{"n_layer": 9, "d_model": 256, "n_experts": 16, "experts_per_token": 2, "d_expert": 192, "d_shared_expert": 192, "activation": "drelu", "moe_layers": [0, 2, 4, 6, 8], "router_score": "sigmoid", "normalize_top_k": true, "routed_scale": 1.5, "balance_loss": 0.0131, "balance_bias": false, "router_bias": true, "init_std_router": 0.00919, "lr_router": 0.00113, "vocab_size": 12677, "norm": "rmsnorm", "norm_eps": 1e-05, "tie_embeddings": "early", "optimizer": "soap_variant", "lr": 0.00334, "beta1": 0.95, "beta2": 0.99, "grad_clip": 2.0, "batch_tokens": [32768, 65536, 98304], "seq_len": 256, "train_tokens": 354900000, "steps": 6198, "dataset": "wikipedia_en"}
Below are experts of layer 4 (counted from 0) of a mixture-of-experts language model. Rows are named router (the router's row for the expert) and show model dimensions 0-255. Each number is 128 + 32 x the weight over its row's rms, rounded and kept within 0 to 255.
Before each expert's rows: "gets" lists some tokens that make up at least twice as much of what it gets as of all text. This comes from a sample of Wikipedia text that the model never trained on. Tokens count by the router's weight.

# expert 3
gets: ".", "\n", ".\n\n", ")\n", ".\n", "==\n"
router [129  95  92 113 114 149 137 190 165 173 141 123 116  91 174 100 155 124 154 163  70  98  98 153 152  91  95 132 148 132 154 196 183 138 131 141  87 150  86 165 103 143 118 112 174 123 110 127 181 126  61 155 119 129 144 119 128 166 142 123 137  76  92 161 180 120  68 115  80 140 129 139 151 147 153 140  90 138 176  71 164 167 163  95 165 130 166 119 145 115 137 159 164  90 121 157  95 110 149 123  70 104 145 136 212 110 131 133 103 125 152 102 152  77 170 133 125 165 123 108 148 100 202  76  94 156 121 113 133 152 134 112 116 136 111 158 112 155  89 112 147 117 128 142 155 146 108 121 117 176  75 114 164 116 148 162 213 118 160 185 101  96 123 109 159 138 192  70  77 136 133 108 195 157  89 123 161  99 179 152 122  86 118  85 171 108  91 124 116 135 145 116 142 109 129  74  79 156 129 166 139 191 151 162  67 113 144 169 142  99  44  95 109 183 141 127 125 104 140 110  30 141 173 112 183 127 103 118 100 125 176 130 122 123 177  90 155 140 109 162  68 122 100  99 185 102 140  92 110 124  98 113 173 123 174  94]

# expert 7
gets: " (", " \"", "20", " L", "S", " A"
router [126  84 128 117 135 113 135 160 125 163 136 113 143  59 112  95 159 137 189 212  95 115 106 111 148 101 139  67 108 144  89 133 146 129 127 167  95 174 113 168  95 201 151  91 136 109 108 113 166 165  99 137 152  59 136  91 141 134 134 147 131  69 114 169 165 154  93 119 105 151 116 139 117 163 186 115  87  95 141 111 189 142 135  70 113 145 170 129 139 130 171 156 161  90 111 106 134 114 154 130 132 103 133  97 184  80 165 164 145 112 134 135  86 128 166 135 124 151 103  86 189 119 171  52 109 153 165 110 117 168 156  87 145 135  86 169 126 159 102  85 121 140 133 175 202 113 123 173  58 186 107  71 145 145 158 179 163 121 129 127  75  78 156  68 124 137 162  74  91 132 142 107 168 151 111 144 159 118 109 187  98  89 129  92 115 129 101 114 141 102 141 130 119 138 135 103 121 140 166 185 149 168 120 106  79  99 163 162  62 121  69 112 119 188 175 131 116 128 167 115  66 149 160 157 178 134 164 124 128 151 154 143 113 130 179 134  68 150 120 111 105 143 152 116 166 108 145  66  96 128 114  99 182 103 212 122]

# expert 11
gets: "-", " |", "|", " |\n", "\n", " in"
router [182  24 156 116  76 123 159 121 157 168 114 169 163  83 117  33  87 157 150 187 138  77 147 136  89 149 155  71 161  88 113 113 128 112 134 169 147 140 137  92 121 165 162 112 126 118 118  88 186 141 100 171 108  53 140 134 157 142 133 166 119  92 120 178 127 103  82 131 110 115 122 133  99 109 155 108  68  61  69 119 187 125 123  86  94 110 120  86 118 163 133 131 117 134  81 100 115 103 133 143 139 103 136  73 192  74 151 146 180 127 170 103 117 128 159 171 146 155 151 114 130 102 141  62 114 149 153 101 119 146 110 157 152 177 119 146  98 151 111 137 145 153 103 183 170 119  97 124 112 169 124  94 138 138 133 139 157 149 150 155  52 107 150  64 167  85 177 123  89 184 120 122 180 151 136 170 168 211 113 160 101 116 128 115 117 120  92 128 154  88 141 148  36 131 108  93 136 131 175 170 152 140  71 130 112  67 130 163 117  90  83  73 167 130 114 162 130 139 158 116 122 147 144 123 135 130 143 170 173 165 135 153 123 140 170 155  70 163 113 108 124 160 157 173 149  91 129 134  95 165 128 137 149 148 165 137]

# expert 2
gets: " the", " a", ",", " to", "==", "'s"
router [167  57 150 126 116 156  86 144 160 136 119  90 142  85 161 126 145 154 143 159  84 139 105 152 179  85  95 123 163 143 117 109 218 119  91 178 121 153  97 158 101 188 124 131 154 145 129  89 133 139 121  89 149  99 133  99 131 114 140 148 112 129 154 168 100 184  97 112 105  89 107 128 121 160 207 134 175 113 141  99 186 152 180  85 109  67 130 104 128 152 172 115 144  99 128  93 161 128 144  92 147  94 100  83 149  96 162  98 114 129 126 115 133 166 176 167 128 182  78 112 191 126 171  94 131 219 204  87 129 151 149  86 108 123 105 141 127 137 119  52 129 172 150 156 156 122 154 104  68 166 133  74 139 115 135 121 156 120 107 122 115 114 143 125 124 105 142 123 101 106 132 198 192 192  80 128 137 104 124 186 120  40 114  88 107 127 112 109 124 105 107 163  87 148 111 106 136 116 172 126 164  85 111  73  96 120 155 147  61 165 130 107 196 142 134 134 126 137 109 126  86 158 198 138 165 137 142 129 142 129 164 154 107 102 168 159  53 150 112 106 103  95 151 170 182  77 127 118 142  99 122 141 181 113 182 105]

# expert 12
gets: ",", " the", " |", ":", " and", " by"
router [ 93 175  91 104 146 108 157 129  68 163  92 123 106 121  72 119 155  87 148 138 140 122  73 178 152 103 114  85  45 119  85 110  82 153 111  45  95 156 126 123 132 131 155 104 101  97 100 207 114 183 127 193 142 150 159 103 165 145 130 160 131  56  68  78 139 150 107 106 103  85  89  99 165 184  82 127 126 109 210 133 128 151 116 166 121 152 116 182 105 109 151 122 172 135 117 138 142 139 151 148  98 107 172 125 160 126 140 172 111 128  99 119  70 103 144 102 129 167 183  76 118 178 107 120 115 159 145 141 127 154 145 132 160  96 127 120 145 170 139  84 143 144 112  90 129 128 151 167 105 173 145 104 152 137 161 182 117  93 115  63  87 111 139 149  65 115  85 146 102  81 159  79 143  75  86 113 129  99  81 135  98 126 115 169 112  84 125 137 118 150  90 145 173 125 130 168  60 158 154 163  73 126 171 103 148  93 110 149 104  99 119 179  56  98 184 155 164  96 149 107 114 110  90 132  89 100 139  89 124 152 142 122 122  79 141 114 117 175  87  75 103 142 144  38  62 130 154 135 125 121 120 119 142 112 105 133]

# expert 5
gets: " |", " of", "|", ")", " |\n", " first"
router [149  68 126 122 114 131 136 153 141 168 177 159 176  67 114  91 154 145 172 207  96 112  73 153 161 101 138  56 110 130  87 126 135 124 101 149  94 168  83 196 114 201 137 113 147 113 113 127 178 150 114 144 135  62 163 102 127 141 149 155 151  68 103 162 155 137  86 111 105 104 116 119 116 156 180 114 105  94 193 117 172 138 140  80 122 146 147 141 120 140 164 131 142 101 105 106 153  99 126 128 159  85 140  79 167  92 172 180 166 114 127 133  75 123 168 128 137 163 104  90 150 143 156  60 113 174 161 120 144 145 134 115 141 135  83 183 123 172  82  65 134 142 124 192 178 110 146 162  78 172  93  61 139 105 145 148 165 132 111 133  50 107 163  86 158 129 158  83 102 170 139 110 180 144  97 152 144 135 114 188 121  96 100  84  97 134 107 133 138  91 109 140 122 144 101 122 115 145 153 163 150 165 137  98  89  97 159 179  75 107  55 106 126 196 151 140 119 141 151 105  73 172 135 140 163 153 138 106 131 144 142 138 117 120 179 114  88 133 115 101  99 135 149 118 163  86 130  72  83 115 110 159 182 106 209 109]

# expert 1
gets: ",", " of", "–", "20", " for", " St"
router [123  89 129 114 119 123 138 156 134 154 101 121 159  62 106 108 154 135 191 216 102 116  93 136 129  71 120  66 108 146 103 166 125 160 116 149 111 162  72 171 119 173 141  90 139 104 131 125 186 160  96 153 146  74 155  97 130 163 143 155 146  96 102 167 156 158 114 119 118 145 108 127 107 141 181 104 119  81 150 112 194 154 135  63 124 153 149 116 104 142 168 126 118 106 121 114 143 123 135 130 163  83 127 101 178  88 184 158 150 117 131 146  84 129 182 144 127 166 103 102 184 124 156  58 109 166 159 119 112 148 117 126 162 131 115 155 133 152  97  68 133 141  97 220 188 116 111 172 106 151 141  53 142 144 133 162 158 120 117 129  44  95 165  96 106 135 153  84 114 154 145  85 176 157  89 127 159 124  92 191 106 135 122  85  97 123 150 121 165 119 120 144  93 133 153 117 117 126 157 204 128 159 159  80  69  99 177 174  73 125  43 120  90 211 173 109 128 136 140 109  52 122 149 169 143 143 144 107 122 150 154 135 115 119 165 118  71 154 112  99  90 163 134 121 166  85 135  91 102 106 123 106 190 125 165 127]

# expert 15
gets: " was", " in", " for", " is", "ed", " be"
router [141  70 118 128 129 117 144 141 117 161 119 136 138  71 118  96 160 157 169 201 105 114  78 142 153 109 135  59  85 149 111 131 163 148 105 159  94 147  87 172 102 202 131 124 162 108 111 124 173 148 119 139 146  60 143 104 123 154 148 151 155  70 111 179 147 138  79  83  97 123 127 122 106 164 158 105 100  85 182 131 197 139 164  61 124 143 154 118 125 126 158 129 131 104 121 115 159 126 137 114 162 101 125 105 191  92 175 157 159 116 120 123  88 114 178 116 126 153 125  89 157 117 187  54  88 164 164 138 145 129 129  97 149 120  95 178 133 173  82  87 126 135  84 167 177 116 102 162  97 157 106  58 147 127 133 163 166 133 140 126  33 123 165  81 144 127 171  78  92  99 136  97 181 162 103 127 146 147 111 191 162  81 111  97 107 124 117 131 154  68 132 121 142 120  93 110  87 137 154 188 150 172 123  90  73 105 195 186  70 101  88 119 124 171 153 111 129 131 145 118  75 152 160 155 155 130 150 126 142 142 150 144 134 125 165 107  67 140 105 129  95 126 146  96 161  85 127  52  75 108 122 134 172 113 198 128]

# expert 8
gets: " ", " (", "19", "20", ".", "–"
router [102  67 120  94 153 132 167 181 140 164 100 192 187  72  90 148 102 151 195 168  98 107 100 127 148  80 145 119 114 160 135 130 154 117 143 154 150 164 126 154  93 156 148 135 149 137 128  97 198 147  90 118 129 102 143 117 106 133 152  98 136 100  90 178 153 111 100  77  90 182 121 134 112 159 150 143 115 116 117  94 192 136 129  70 117 128 146 119 122 163 154 160 111 123 192  94 132  96 139 146 195  82  89  95 169 138 130 187 129 132 147 100 123  90 107 136 145 185  88 109 148 176 151  62  89 115 178 134 109 133 146 116 174 145 142 168 172 134 118 112  96 148 117 139 174 101 120 135  92 168 139  67 138 121 160 148 155 123 131 114  83 162 161  32 134 167 136 113  75 137 127 135 160 107 112 106 133 108 163 150 140 115 143  84 112 165  93 157 148 144 129 141 100  75 114 147 127 154 156 153 155 158 156  85  93 155 195 166 126 155  83 105 131 157 169 132 106 174  97  72  92 181 130 107 204 122 166 147  81 129 151 136 103 141 161  78  58 138 119 154 156 149 154  77 213  80 135  98  95  89 121 120 180  72 192 117]

# expert 9
gets: " and", "0", ")", "\"", " a", " or"
router [126  69 106 120  89 131 145 148 128 161  79 154 177  89 134  46 157 147 158 224  85 107 118 141 146  95 151  79  91 151  76 114 144 149 103 164 108 151  86 178 115 213 131 122 173 100  92 127 179 154 105 164 149  60 145  88 126 152 143 138 142  57 112 165 150 159 101 122  98 141 121 119 115 151 168 129  81  87 151  91 193 151 135  84 147 130 141 130 116 123 132 126 103  85 141 112 157 136 124 146 174  81 133  85 181  98 158 162 153  97 127 103  84 139 184 151 127 154 112 105 158 140 150  70 103 160 176  93 141 145 140 131 151 123 127 182 149 130 106  62 124 149 134 174 175 111 115 167  98 184 102  83 138 143 139 136 174 124 117 145  59 101 139 103 125 132 123  93 100 143 121 113 164 172 102 126 149 136 128 187 131  96 106 108  86 122  98 129 118 129 122 128 113 124 117  95 116 137 141 175 179 136 131  94  78  56 149 162  78 116  72 102 147 208 155 109 120 129 123 109  56 164 161 124 200 150 147  86 135 141 148 132 113 126 190 112  97 156 105  97  95 149 134  99 169  76 153  78  86 129  94  94 192 102 181 127]